Weights of a small mixture-of-experts language model, trained from scratch on English Wikipedia: 6 picks a token, 9702 steps.
Below are experts of layer 7 (counted from 0) of a mixture-of-experts language model. Rows are named router (the router's row for the expert), gate (a neuron's input weights, with its number), up (a neuron's input weights, with its number) and show model dimensions 0-191. Each number is 500 + 50 x the weight over its row's rms, rounded and kept within 0 to 999. Numbers have three digits each.
After each expert's rows: "mostly gets" lists some tokens that are sent to it at least half of the time. This comes from a sample of Wikipedia text that the model never trained on.

# expert 21
router:495493462550507545454449452496589593527453441477554544480432497465526444529484510503461404619490609526474532507490512530467549480520508425439493502544532432551547533490441453498521470494572505467587494483484497619511543509407452492514589525466529544587534518459426450474478507460564490484475563420443474447510466458622508450462546497481537479509591485512455461475522498553595410421494467531541486473561549513548524489534469495586559518502469486518406551596458551522615518453501513512603567538460506417490513478476508596443530533533468548502448487494507566551532446497501439468
gate0:495475454607542472522466547629452501481472445424510430489579544424517564455465548525447490365489524621507463504536487440586510534493519529449497526612482460454508471513448500522467483428532538472568480504387493486557454589439558488522510546446487486612495564447567558539501499486513508399439529479523466498629440467556546511500451512522430490511492554550495466409475498452565462568481430560534412459438446469507558410492421501540493580496548382470483466524550483486530553554559463393508480481503576494600540415518505490470486486567538468480502503449474504466514533520520432562
up0:467491446514480552520582449535505546445496554480387501483475405525549489485486473500467524487513543474602490398565505459468526416622460591497443422416491563555498427597644568491520510505536568529447457586468552506521586411512456580433548452442592530442406554470445579481451506498485471528464471557474430439441506561484549488438503472461474417518517495549484490564564436556481513408512517477347506531558541581514469530440540520501562504455400476543492554478613519483443500450432470502508502577507579501529490511500519494467437524493450424464534609416489473541566473552407523387
gate1:469524503492469506499550469492560475461463626434488587450547580500544601463490464433394525568544583549552572476449479521573530564438504494475492592465453551570461509504495437527495509525487448553561473468492504456511613494439451509378490488495481488451473387480511456462489575481514487583531432456419474410666500554568526582555522515552519484486494389490423491453536513572511557488511470538499531422553623519500540493524482530475480486488491414452470424515449488425498403411444472537435546537506519415596571515504519551519442437464510529621522510450481553392506573470583483435
up1:476503522551531528544469445538434549515571447496497462484563450554511492515465466474588480534390398424462439514495510508423503443550427612581432494505524545440485452575532643471458460483511545543422491483490541509514452495497594538567507502425532475550464578500470494575575473535466498493402386549614501520467498532426536486501419490427471533435577599519592486575491485463448524416522491483472482592534409518500452530430512467519546591480496627537610553475587537460485522486522534405534511509588508537493522517468545456509481524490509507466495472438495445504498427576471512484
mostly gets: ".\n\n", "==\n", " =\n\n", "==\n\n", " ==\n", "===\n"

# expert 36
router:481408487521469552490505495638556594528432553489448438505456454467490578462507508503439468513440424555501482491524499469470544466509558509532498496475534404585523481496445526493480610535486543475535467482449532474540483507358395535481572518486543514460492595464516525496559417489401541543508513559519454499513470547546537526472475487562489500488532567585459479657502471505488544465587490535408515575498524537459558472513472578460477487493507411558547541474539421346547465529418460386457528495499567473555519508438516456516428440472491386493484534454413467455487439522505492424
gate2:535530529483461551528454540421493537347553489531474501433516588480535478496599503464510459491500509540497495434559569642538439441503551501444535506569612534536458580504558475530539487551480525397477487607436483439512468553495513480529442507519473549524511485474491441399557562335527479512476570604494511532525522502470431486541448497521450482480443432426477511480633441471510479594497506487450528402492461490514484393400442404514499463548431517426380469463492595566620536520430531420452580544475471530516537548477459548479394491480539463505512505495523456543462457470443468490
up2:523537485499509497446501429497488484572484479458505554540548435479533484540419477487474534499519467441555436458361491459528430538555500545500535462491408481432620411445505608460504487447592585601492547451512558580423519511524481519483532525457514453470541447508458525604511405568574586419477525447449483415554465534536525485488476549574489502459573494561488423525403433501555448516458498498517498562542617563407474582585531505523549548489493490532480581541465510476413456537539476533523444531581512461500510432429496397473567528468504601466487452488535466455575560540479545540
gate3:448486537495486467464474485485483562545462504427513535582446383521470433478504557463465442537501536481521457532489497599475497517451517456525513555507577513485518486512438453486503472526555579370645484456517546491552553409384480525426617532547489445474522531446540524475445445527457514527536465482473512469490466471487541641522498525568514432609510595520470486526466446438511557596419488520495491500540480513421556512534486492420498446521437486493488415523546477458501449545509478501501543552504496510631561483496477514492560479461514486409567523411382516586497466456554503462
up3:520532597452520431534501483489429570551490494495514534555467460580454474534578522515381497566469506478458549550471476530441486576462514443495555574523511539524566571503406459543475542526500484500625449432496512526473459335429546507453466511556496473452525496458540478469422486531443500593543441489553479517495485446541491569526519547548522483640473527563477560536421484506468538558443548539473577455535517481431543461589489579419500481533411523536440386600505434506524432500505401505495545545437449449642576442551515484548577486498547468511528503460505585500530562421516584478
mostly gets: ").", ".\"", "\".", " Street", " am", "]"

# expert 2
router:607533471491548366539481468544496518458418462483519535609510466519503583539438514654432485465508569519576513513529422496567675522539514550455521467554441422535585386521582454470531555479560501481518423463528576518412571570479514481524523473532496525494493451537456578518454510489494491437484477434429401516488514528590516463486414506493475497464503552545386465487469509490478512525498461458545449558561608518430588507518463492547544523480510439559538537517495509513527513513542402505498442508492533479383516432492468400485479595470423516465452480459552351529540451538453501465
gate0:513505554501488526497514459483432554496533447509533580420457530483519495577500485520444477508508501435519492386596515563522474456587524489497336513551461445550562567596500480507429653456524450497522409500547511562493445525518548557447504487518458500480569438488514497566497481483465352545526449511570542438458494445518530498422477499552524495488586434494462560510443527504442530492502465513528445452514513496543513493538481532506599635477513438438421627557542423544536468555529570448483506556523515526528516532435539517485495554560481495391561463609474570508454520569489553517
up0:514422439545449448457516521614514508521576489463513449505546516511492483491458442480465399542415520441452464471512448498470524557498457463393470496439519459507459506483542560488497410487514536507482564571433470438439572447506405452479544529403532532549469504456434579514453488530543676452389448387458438474518427562507480457492445497543477496534556496550427455577558503461559496440442524455538479555488481453501528400357538421554508552507456494550488447570522522447455541407574524519577511585577482497511469571514550504510461490435493492539411578490616502487549470483440427446
gate1:504520569487507522493494476470605523474500508564511520482437451440505572477479517586488515504450508438510481559438530435524533471494521626494498496561453366529524510452485451482388537522568494522443426510525572518540618613564417523520570517524498507387537536526459447451561554471439446489518513479556513460509581468502483450448510503581477501482566445485430553478424424477429558503381535536500597487514494488441517583499530594460536448474507429480505576516383501634540549462597498451521574528410456489454505434463449493527457503512537417497572507500491474561511474546537458559
up1:486462473462449509560450485522459480660512557463478438455512537556435504552493514447542460448566526512564511472593520511471456493485601356532431497485428607513465529503518477519482491446524510480525566461499595455420396439513549579449518584554581582535527433420547478530410458443489514533452437518462518597488433507438493537603492572548501472543409611467389497496561587536495533551460496467553541514521452482540549518529494540500525479471434501494547449499548393447490479455498358534539469441579554513571472533488539482624446418556444535562553449566442511583532465516557572470
mostly gets: " Army", " came", " p", " returned", " Israel", " took"

# expert 26
router:487444470527469485458417501540498415511491564485512528441545422445527549446474582496470421451488436586548488501459440528551470459460531490423503474541563463557506461435539478456540520487534514522505503592478512522603485492420517562456551473517511541526455452530462505503499447423491424494445525448481452480553571460475485454435513541649515445485589618524512495445513441445467501520465500466498496514512475570553537546530514545478559487499524510512465494525593434516502455505478530523486493539539571567524547469561502481494490528493574438486518530452404503523547473523458476482
gate0:469556525470530461491544491495489532427454468484496441397427492477483521459472533530482630435486429506512503567560449495497512431583554548464461535560558585427391524553555530530565499526492525498381582487557480441532489533488499490537432492557458413413468516517528570466497487440522480525490440472471502488528470521466522502511460492469502599473449535480449525525541577404653569530583471567499517525509390441491529547428531537537431537484564490474513520458533585522434468540402393605459574464464517538546583517465459427469533531554521494497634515551558462545596540508533502570
up0:482427468557508557401412503517482550485488533435513550571490507509491545487517563507572497480435530510480430472514580520625514517569409522459502438515434511524512460516497494497531499503560543521562562441512529485492502456478475538448561406582506470588488487450477428480534510537456503492451505489483530538506513455509495643399453437515518552467559561443575519518423522645459409467430475470521423429500611543489561501545385501531562496522485469472500543507590441546569573444630478485525411497470443419546460509516515471525528516439510460463461536410532494405491503478524535457
gate1:547481524495506459454454543552593466476480461563515519445407521449477418477468538563543475519528565562499473497443489618613470413506462521470550548600544486534449581450430461560505489450527529633547480406449382531462686570524542533561467574522530507513491487494493396414527417501435499446492526487497556440567505505579553545564526467532570512466410461482440512468506549518520522476538520433570525606437507539459366508461542528513443504435494485490526409506453549491558521370586525458536490493392461535503541497498458512538420493575515531460467458535440532560524559540458468449
up1:502460454546533418582482449439587518442492467502513580473481436480471476533559445530574572479556499446477488500431499523530498493509506571500513590481531470476453496514451478622517496443631438491515454491525500515460529526501486565468484548513530398424464494485584452525464508413449458587552514483546572455474533485539468496499587489476557516445557466546515501457469499442565383526504508596520519528429519414606529510600610546464506588494482493504492525523477632405561496431495520463566582512431445429452503485466499578423552495602507485514477499449457521438529465473533498603
mostly gets: " c", " University", " Le", " Ar", " population", " Sc"

# expert 29
router:487494410502466459432506511534601492440493443518490479461533453497452425425505517467419518555534530459512439451535556646454587473484557465482497480496421500572507486477556620538405547475511527529592508515507520505461516443561427544426491513474494531517405513427480559476521520508502495504498529547512427433447487447457505544520485462534493444555478553515435518666566482461506501508419496447589470502555513501555606500535464506621520505478447483513559494462468477419498564377433503525540658494574527511582509530521489488561419491502520501465589508484409458505529491547414515499
gate0:384435426470526527430448602527512406473429431578486536477499508506518484574534461569577492330510506486503514497530544521650484546541596420510460484396507515570434413501474546560573472576513531446396525470500467547561431498453503478495460480517445496470530535537484542537510488539447487494512514446553507517480533553490536566488508525487487473554515488490509504456466470488518502516503418473568398523520489455557519608505457517530503449467424557552563543548460608516608441569462446482491514452497499437567523490496430455373568439541545548430554509511402492517548443507455502496
up0:581536454489553513537528478508524569479513576462516469527503483443489551520449491547429516574543530459535507472538525451450538466521366579423607455520491483413517576494527558469530494443535539468589440562498569573487582560515519533482492479506554533492465442515491485413504571568484513438507403466411476477464541390497441453461460511588506468461496518522505510469556467459493493528491433521476612469525529510482499505422524419485524486424491563384491479495505551573538495509581512478493535529515390442492484528573616527518434546423478461608489456439627535566552539494411420441
gate1:526548474504510465542484388546471460514577508530439507489488420554492558502546489445570451441528512528557472537472538526443492510516534468549517470489486582537421506453566550503380449483432574503558482458520523442452422515551509510523531524504517489444537595556464547455521449538594511511468468383524542507482570440535429523471478494627544512506527543496541467546457551477466523448529530544514474615428536542474498580521657561553574500548506419475459534531475446514397511451505482510523388481526528493440538469502471552462543450518534472540418516485455508536584455640447472537
up1:495538572480497586545500516529454471519519452543466522507556485532445493471501396461509508428503477431507518520448457600524565464550621468626556457441498480582407495465500500513437476531492522454536515503564503452453390533475495467535438501502480455456523579548531464445407604552470494567517421440579535531494587458539459561576503416547488613492496531470566532569412589526547558504479515539560574577458436461447469480506554560468521448528518460498502471496521438518470469479537421517502514458479645489515499457537474495553452453503491519564423508454390460527658533537551510537
mostly gets: " comp", " pro", " pl", " rep", " that", " which"

# expert 14
router:478555525481480580503558447505385501463496464501461503491493453513398550689425550561455409529466531547514434494497537452497454471512489616442480480494559495518462476531545531512492526466541531516459568496528616435572536560476608495474490439491513540471494472482471524463455514454535440411485502476528473466519517534534463574460487459459438474571572577516488470502515463495473562488440457416468489465485430528372493543522475490453520562504517513514442480522584571461490556540512529450466446507532536470465474521526501524487472505511624479547592482474464459545489478531485464468
gate0:497501439534399549516466541483504475495467574475498498483444506434393533549502507578427507489523541518475556423434485463596509585545469593508508450491472452582542522568463480509480447482486521513515517539510545493428577539433488457558504476614475440456565564460472438471558465465452491399522565521465533500423489502491535444544380518529454515403505587536509456536546527491602475368467513545528411435486514477442538507409509516541454556447517518490492432584497437455397435519590478530552539571522488521584483547424438503584476548516537487467563555423460436621509432551464434490
up0:537480525484488572573554519500542423529463530498460471501529459519557548504485490520527529432548542442457486546523435459550454489377569624543568446444558472511544528546493458492486468522553469517546474589500581523477567446476430491571492458624471535497516493541572498506474458439426481460631567451419474541441453550524584515585453513612472550424420603547473517455475496500594491403445492570445404465521582501376520604455551462487417476481555508455477487618500534492413402498470517432525434468489496536571470500508462471480524585492456476475480561571513488524487428433473565587
gate1:540491483585482412462433481516519564552525590430421490433544469397453563501570515474415435487517469533514521491581468529519489561529507476556515462480456420464481531481563521500397485462516500453513470467489518482486411477485521549486511528506531626485465469387506513498510471509607494500541510513506507398460538557441537534556482579507515447412541544520534461547541543530477580494478465466530455374465482514410569563500539470521503497492461406466557501571573453523594491469433500561482498497532574446508524497505544467392470441387459440476616549449431548495460495517475490481
up1:609557516455528491558425508504548532519522501501443532524453473486559533448504463470431484491597517507517505424506412476490518415512436482423432428465516525449479480545577529518382473494565511469565487598505518462526458403555441556503599498501575596495536456591469489433502511483481474480473509528501495468497541569534522501397528547473558530550594474579508478530415470454512500472524452468555499531584524463496547557467454400548542484496509539589468516529570641521599543520459383513531483544461511502575565486435550511564495471546480502482439515485634493480608440496505444434
mostly gets: " D", " d", " Q", "ge", " Me", " team"

# expert 27
router:554396446495457536507490451496463467530511469500502491530533528528526500489492574539587462399481464439517461415502482531480487549516443573543465361392524475594488478517463513489467502494472554446470477647450566498507469517500559462475546491479478533527504461439417509522468530516486485366421432468428455493443460463509534395505515534576578468561400570527514413429550455522539565490461476434504462544542563486520553434523483500435507523502405489518498418593556420383490489483506466458518566518548463430442442464557504518521466589542430489482608491476532388540513482498442482461
gate2:561468432449495598439506487509563536511466640481492529459453494489521408541589550606485490432596578491521468440498513495470516521514476478505480406545497469618574477621553510482482533439525571413567519549467515471502596591543515558505490547571545511513502496476512482512492405495501484466478544449378454480527407493492523445475402545581491384489625464472437480409503439457523486510404516500534453371500566479545442513559432477577540478496431397543494486525532481399544446419451533465525463469576500438534521615448469569379523475482445525508521529500486491574473486552573458466
up2:448518516572492425455473423524511513438452481494476458377496510465463556485476472441494467512531501531537499513510514486505550423497484464479416470516492529458476416538490508597507541455562574563498488544485486508505421516387462487491501554387648637500526606454405541546476516382515519467395548543582516455504584507530462453448465514474532505425491538556544520538464461442458446473663437470432477527541489580521567461447503480529466554493457480547439538539530527531493482581549432461524510559477558527485450470489517461566488449478568407487512510457532460485537497540444442351
gate3:551570480523508503520536499518496553482459592484510520506470545535466541528574494494463487568531561461505453471579523547481547529466532521434455522530499514464618526494504584393447509477554538438592501434486532480502560485446581518513533428474542464511504527566528428481518495439511538428531571447433468477514398475525497563526542476515518565510533520552389462510484476486564458450547498551482478456564489578519465417480416455526464577533572501512486618542561550537511477532589481431642452517595508541419551483620459541450517566416446507400453511445464408491579503537508508439
up3:481441437553447525504460438599557476457460488410440465475526523511487506480536639536470435488463500528572551405567521461517567387532529486503445454480482507461479469524543450549480574451568550577431514500464473554519556541426514566482560513438552487488469523461442593534463576471507455536503501480517491478498586580517480542448438548497522454516422544570508518539510472549393455473471420527375450509558555515507434513581515542491587528475486462575463498391464531480597569466456458482422516604514554492578476463460496492589437547598494393559489521394495538549555507533526424470
mostly gets: "′", "°N", " |\n", " O", " per", " v"

# expert 7
router:532354482515505454558459516490463550498473511410477532528498448542435504538523513440477479468488561470545500537533395510493403462553400566561494512567559516513503513491534476569588478474521505498474463520406544477792563418562462557529591525490520527512439537487510499511482443473459493469478576578452466493506454567467371446448457490476435492497596600538540484488530462463442566436522460480494518474540551491427491535521499533461529551449544496521510438446570575532456519508498502498471515506463512479461596507552458471453390530424463442444492507479532543464450453522463505509
gate0:519441430491453474507478490528528560537462546445505516500453441540504446525457482496463505401468565427537418425522514512443499527465405440434440427523566472448457478438442443460462494462473505538512439521489598564484549550425432563553461421488467525439499496540565537553522487516472435494509570498505433575475506520545467491570501464500506466526472586464463482566542512462500389540489509424487463440563547492469517456450534485611488575570499411424561611504497502476523570499492427483467544559450561473521426476530474511553409530499462403475517504453458347490547539536413529457
up0:526449513460444531545528449450463438585646485466493503358450478564506551576492537467570488600511474495463487532524465519447494490479494460443513463496423523448520515564512493460552484570544520470559517621451467478502574516508478572467508488540474536477530395521508512474533537509512527391494325542523485505471440541439497505498466526470510446514500464425482504414572531531495374505413568562613442504428514418511395452458572430437470498525512576422437464473483531478555481556436512543469458503553537508447520485492461572425566438450558498485484445531496556497475428497482515513
gate1:548459513507505533396486467527461518603544444510501587517493564505475394599511502495479467502581562522533497545567407501477588526593526493622464445612444494615460438539431470508400509543545476607514497459507650555503544475489433565504381447480544490520507542440539548568509500405475442528491530382480504481518517424445487515438539517581536447568538490563512544506562511461447628460497515503477450506537549451606495456478465561501425539544519508525575544474532561455439394521498501493496528462406551512491513481465546487483456547470565536435578469465546501512454510499470462431
up1:435539495541531501464458479555584472487495585367457487506470500487493605483449489570502515486445441505430518415400568505520470439432471579557607504427470499548495537490604524478459576488485481296512473531525480475539478551474544547433470554449427492485444492604443482441405525493566540426513551422475511524549526551544539455496463546501497474447522497511474434450522513520456442465553501455540591508489551556511508463499486407528511475453431560451497453434557418437560632480558463419515498502549553502493533575496484476535487417516524442562383497526449434494558486499467457496
mostly gets: " high", " v", " Art", " Har", " make", " Votes"

# expert 28
router:531409505510443504529587488521625502449448649509454520455406489475505484456467454580484493449531408474544434418514511520506464495488416530505448481511591459550531470514493662368446487474541479488595519460539540565497414535509470559488470484476523535411516476471463518571479512515538478464487503518439511502459499558422560400505437595480507487493504532494577505530529442446573449487513529489471481468504522562604469489433540472553518478469459527500427544543450555573517609341442448493564573510474467485492481501441569534509420515538514468464603486459480453512544474482433512453
gate0:560475545454508456529489512488535417516534529479481458514480429465415461519545560527513511309546497549509469559487545437511439447547381550514527569563445364482551520432456513454455584597466541352597487652560514432432539553447541618560504406561590487387573569457484513501490507485428564418544489441489509480540482457473502531542491529546530570444473495617483534475425485505514527421455460504476521438527569484423473504550450455469532504465536464482524592477532516528514503498554446530587471603486482419597529479444527457506456569544465450504550491421486446517510467493497567510
up0:468520440559549518545535451528430513489534510553481450550465454506580545486443426437551456576506503451545433392468394524422539495495536527505504400432568635516397426496557458471529522519436474510427467454359447554532504478531447477389597507463442560609452501439557473512438484485560357509462478506529424503488416504578461515443424455543488488495525612448449500514541463472514482604421544448436488417489456553493504444469523515505533481487457488541513447500488471528494490467432573457466476515536566462556473484497509601550582510416496572513502584478375571489544547518478507491
gate1:439496469474430476502479535558485389438529515575511523559492505503544458549567510488457531493583626465515469479496472520480502496493526517532468471375598471543575517528487497497460461517486447500616458478475430447492498552598517560538592499475466451518427472486485510524484431498496501592460524492543508450549415532482515537520616451466558475474454577545485499546519489464585456507520503400549517533511454495545528433435468509487452549540542424526591568500446524531525523546488485515530493504519573425528618549389569458628596547411506556492604418481430454514540542474460508470
up1:481540489427492479533471533529491334486545430509511500511451537517584462451619431507590531505506518506504533543496515492521424569443551510556469519399571468462558497515470605490515523574437411501451463440520452410468519495540511494545494522576434463437566523492507463498578519564488514559527412551553517533445468530427557569539559448467566476502443449524518523551469545462510515533543552412540521584443466496470499424492464474456457472540561434439606561428548450561487515572580495490548432430396577444502549596401500510576505499454504594522478438450451513448455523401481494561
mostly gets: "°N", " Bar", " Che", "″W", " than", " Bur"

# expert 18
router:547484514536392496532421433492484445550480503467476432461355524502564567470558569538543500437575458498499480499482555471501410478547461514538430429500542351505505452501492481499503535493510528302546478583613606583543570513468471521517476533494539580393492521445455523509494487530426476468469538560432472471586374470495416523460444511554470502419552583507454521510494528386553509536399472559431464477525534495551502506469485465468552447499454503472468547567514385530622425539509508544562471543524511540472579463428453465462441429435431530551567548452474424504573569520445522457
gate0:482493419454463467498524563538474504492533508495401516577552465438537472555499491574524536476551498515523590475463507556539533597514498479490478514502521515526538514432498546437463501460493646396469479424489471563537595443480454475468513495534464540548461448591447462524523465530492509437488462507567445478404529451532454453472563514580517458511442429449543509582550517466492408538646534452476543491435515476444598505535553388526450483516477499396569549510475470467554402540567558466544517504540494466455562562459555495547438479395503518535564457433673493483545422491380437479
up0:491439543666505462407531486477441452428482475508598516563517525438492493518465632484462446494390459553466492533518506465570494468453587556440572486507465491474480487537545428547545557482523408461515521435559582577480609483492523563560488484542471416560454552492480531564456582529444478492521545493456524460482457470456506461490515477515495485505500547475422525434506479572488565471454420554515453440507453510510443457522441588459521524505562488537495394580500526455462471392487421591462484535409497570529472528514482472380550453531532473454504582525423566499549491546512485660
gate1:552445464471513524448450469521418527503526505557543450509510546533463491507481544524517479501511576494580504461512561479447502559444393578635437483469552549486531447617542629469503456483411559389422536578493578482459428458552483441572507515447474545442553487512468489463514457523512463520440530461402541442534499477420433398529483528588524515543489421474473482461413540494529456512491508412496409448454520521546567451430512401517521497506580564515573556456499526565521545521574630446618493569477428518409521445443472530488431436470466564509523552538568442462505510496458451567
up1:550460608501470508545393458453548548491564404543532552482568519539540404547549528474497447555372542482590395511539504596539549486454444519504444548489459568532491451572498497510499544534438463519425468529400550490418520498502550632511514551492446458481453453574505486613540413486449477424563544562504570490400425518444518432518648510449504510529467422452462528486431558468474519518476579486490486468504473551605494532428485489528577470460533568463494494483589512497543560514538494496587420467446471543494436539464506576524468501524505499504534559423570432527494504433472508589
mostly gets: " No", " At", "at", " Te", " Year", "et"

# expert 33
router:468496454573441494534346480554529401449500431500497449499512443507458518402497482543479465497471574548516438511438420497488473515509502476448509482460523523488490465526515491427568413453538536458373524490523468547600532531465519487494516482443540549588495542500463534478458534491430501542471464550469428460528473554474469506459472569568488448500393582516551471421527497577530550483546471367546459577558544515469506462552547462421500481480408501513503478545511543513479520497520483473560595519556520454565496442536539671484529393413490450477554469456517464484540546510526464475
gate0:497468442501570490395545476520490487477531447400545515505535552476536491502472480566495588410545533415474462531493461389489528447505465551471460433498352512524565399554528551476562517514540566518560466485459479549473517583467449533515389463505626505464459420501495430585539515548568495537481556510523504512587430453489538471566572447475545551436590495442572510502527452593560479546390498526476463454491597513593566511541460498500543533523579471538436560546405508483536579482509498504574571522506532501490492454498484499510456612532395420436567496474520568562436436464511532496
up0:520516504500535541514509597553563508526513432543541515494524595513505450586513473440531530490471535475425437554453505489517558567547505502450487572491474419623604521447452420439505460545507479383494463450521447495462545557472475496532486481518466462462571474416529383468427578589560510532552417466507462563522403566543480529488502455519461546500459467445578488485478477526609343515482510412459580457526543596464544470506572465420441463490429584478459502511507511484605511486520558543573492529410396487444470523525446564542619521469487552482479493540368472517501575355485471521
gate1:411470515424466509552520493517508343484517536470573611498503508504566474506452521428519509461422573442566598551577459471538573500472541414625439477432452459540412496479563452497583471520504533537530508473410509409436412509431553530466552476460515484492447556422436520577506480499503477467534492572520505421551619503456426557562573542501532466436405549589561546515394572461546441535534532398521540479543517493420559455502478432470484488502531479502506552461517511452608543582512523527540515529485559474589522562518505537578543502536556595537487534529490548511505448529521478540
up1:505480516533482396390568508488449471472560579456467458464446463504477548539497483436419472471523499495513529489502534516490545386572500526508479543599483543593419570528553531412524490486508449560578544531401525487575419569509455511499490534504467498470460445487491424510491457530401449522468458475514490467569539513576429487531488512572459516521547527495488497541484544451489461532656531521486476579594474558482459539572487490597587494494506426476510480555461533468569460599495455508457553441551554475496594509502540481536462397441524505553439498492488423524466637541486443507
mostly gets: " been", " are", " will", "″N", " sh", " so"

# expert 15
router:505616528537472599514575485558488470482478544497487516559639430508524454617493520492498403532509521440521531488481447569504586510489471523389520507521473484447508467541516509473499514484477508526457534524511557552570571461422513458399484465483473537513474537540480497512440503494594428461512536457434540461527517554566518515513485513529500477494551503499494406520532524407469460480548479549510374577537587544454511456492500558494544500513454444542505473577447532490516594484486434472592517506507540487564501523521513440547436469475464467442504466486522472496539460480468550512
gate2:534477500557502457559563431524518455425480497465523503458479500475468491474499442437479420540522498466492482505490555594545575510546378584425466495473555501511555495514477581489514493449504516423474387506445473495417588552514501527343537516500528518490531531574427469501551528423644435456483547483473528456526456557429525388495538516424506504388578454486521461587516456489507466500610506470443466436552532492439536470452448499483505525488544384429480600511456536522522610464447532435409575541546503418456476557491502461534451556490502572470557524453545564546548488514476457491
up2:491571563511557476516517515486511507475464490425548504497465575449517481473520465441524461528510558474448526558468540609509587544449483461474585539456423493497538573450531564481512490464488400541443494520439458506479483565593499427486528538530399519501555488611595427556564517523505579442529457455480572507380418497468470492494543464440433547486466447464553514600491590506553533475615593491524528558438519517430518448467519527519515484466527393427535563461493537460520599516448436497469604520511471513510480559493519434535561524458499482472528568537580537515491521403524498573
gate3:581522505529449548485570441450564449471495557456476442361476509503458449483582484624449553536562516568503498492503512605516575535519415456393529493525521418446492544491508590454523501532538443506536540492427493544569519508483528538428628499488485452576537476531522486591486511472496504463504471471440556445407532514399460456479575556545529492449615451576501531508527462437442517423445397489513495535535528496571528512451444622544504504482443411471462545570526569522378490446405478484406512467528524514551506523468464504580565479487457484449508512461574489469462468486566429532
up3:496519494543492473474508562457578432484561526535578481415505502431427442516569475530508495543554484556513510586485506469515493517492547511405479514499568375470531515477470472534551444583476492478536515428538480466625514523529569416446402479517465437504559532548486400559483545524466487473547454498508602457431519475415452555542524507424488514462622485420513482468503607525471532601443444522615458494443516388479487553525541571520503619462539467492505580470503509509416451525539542470480458509428476532520578543486550501532594492523551581487533453514558501376535554472486565531
mostly gets: " but", " so", " However", " book", " than", "See"

# expert 1
router:503575530575493497577481474529493545401471554510480487485643468471439555639480468458481467528473509512519503443519538521553444506524467485527490447523587533426496514466516530555568375457526563494539460455475482568601458486466534508476456505537533503574469499488430518512463544483563522503455485459465534491526578534469354563456449463478502424531398547546427455516477490436450536497473458416474484598554624515503507555462548536447464540489548420522527467505522540470484484525514458492438361566521514525463541551489544464546478499481446461533500560495604467523533487522434504488
gate2:557493476577470479514508478534551420439437602465532318391524534439402509560511519466535543502494459450463542514512556505534460495475472648597485492461445483520551548491495570450460499462500486541605545519498490475500538560491488523509522515570511575409554484469504501507550459428407604471547498591463453455478411480405606446527474566665608552482397533535411555529494521524607524413512452534465515565534530487360494422504423539545419498532412481491516471463467518490535489458457431466524451490421510431536481469444545503476368465408471439476594583449507540501527402553446489464
up2:552548540570494481531500531478540403498487574404436415377485520531473484577491530479590427560462559432564569536501476476539453453531490498472472528411508528508564522504474514438442580443456527548547573400548452439485464540444502478411485485539486527491558455368524441492476448457478543498506493450486500423414559462429518445582459524637533545466522493466486537518497494484534564557521479515521520600524505450432504519462399491588392492510490518409457414507444499514396413457493489463492398497480516424559508438393648515570440477484459443488490529467531518596362417510515521480
gate3:534497546495471460458486499577520501506481589440412391520484490461508441582573483476458534467564449494476494534509541467556522416543456469532450550524426567474472505427544529518425489449543473569439607519499457494483433565395446479491505558476509490517469445500555494495528480542488481512568494523539589410553537509523519428658583445587517401589615577467538421541547487545577493494524510438480526522509439602544511534443465530462520515453452405461513549520492502481630532530530447525534527502535580456407575413506610432555510531483511438517484442496411490571485449554463565462
up3:502462511496439519620429585485527464515489386467489464499432531455493517468532507487511592519482496539436490571390530588543532451483439471480458518554569577477450495534512502604454416552434447573465599445571555548503438585403435439489560484484423440536428452569595593450524468528381519407559436547514513530486417444523531492591578431499536518513550575484535496607494479528502513588580500512533532507460459515466453496483617582508452551445521430501571470450557506527475472488555477567547545462547515467454610414556516405496567531535473465516484482536469483571530498533484619477
mostly gets: " which", " It", " where", "°W", " air", "let"

# expert 3
router:507582452449497439468487473581538525500510418495515433356557431467504477549479543481389525462544640450527515515574516505549520456529524571465427464475527491488564541513499488476377480407539523433464473517535406494517545355513554489423612505513532475549472487455469467475450515498575407413460494505529447456507448510587531398493496471514495462523542480495424460515537560536565500560572493538582474495486497439543547414591429414561483553501533441498499619492547473415557527420473409414522534498520563490555463513547550593474474507502511489510462472528474483538506497510479458474
gate0:474521481560490456542573552544506524456530425570434425538517611505610519506539380551463494507585446445489580429445454499481541491464577591504524452537528596511435496519512508537446545546531508442466494477514467538412519523481422491490498482543495580545530515456533454473465554494634545498547486558401535543473587484454580488554567478502492464424566487519429497547507510538568464461532531541438602476466577505453497550468483501434480440525463451484481521510466507475456516518495482624535530510449540490507543443460502483524517515591527498479444476554491517524459528544525431501
up0:579437512543487480497487562589481514533491435482534469535542428505518480506489376501487521487562520487442548486442481491436495512462490539504532577568576540530499532556496497536435557523489476484395428511403479521483560410507430412468505442436497549481560638410580522416433611440562480464549461530501617533478569454456543559530564482429505520474544444556496489503413561550589426500415520530423533465459573489432515522433459535437448429598511431420487518509575548485476528542546548521490516456452499498496486542508493524490536442556500463490420468508421506472505459470554434506
gate1:440396520564463528512537540500472551470451526430466511516533429467542604438486557483466447490500572474548552525522547451491453448533586528421474499485542492560623491510467610500625484486521643615536550528460593473409454546453460543462470510529553581512515564545449456486502458492537471485532539398507438464500516497491477621496460613552472509470391571460521497485424472583584464549483485540490475468531598542497415523436460560443530453429526509547512480539457553596493494409448464494542555552457468498460490436541588545476603390477575452560529485505442537480495400523548479408
up1:541444478488532463527566587512495615526476485559454501454550601518548601508484471431495558541626537512469515498553528455556463485540507450444469501392503497553643535406502581437562488503523492532485521520446516409549551506556494519412514515555492518499537518481529509471501543407450539496574377476583379492449449434414440496583484463551501505536465528422564553474507506611535447424429521464612498456508552496523531569479430513439476508563444495524546523471362536536524440521489489496458564528399515480415515510508512534539573391592512518548459483464501566596525343494520350496
mostly gets: "In", " However", " due", " Born", " Nominated", " Apps"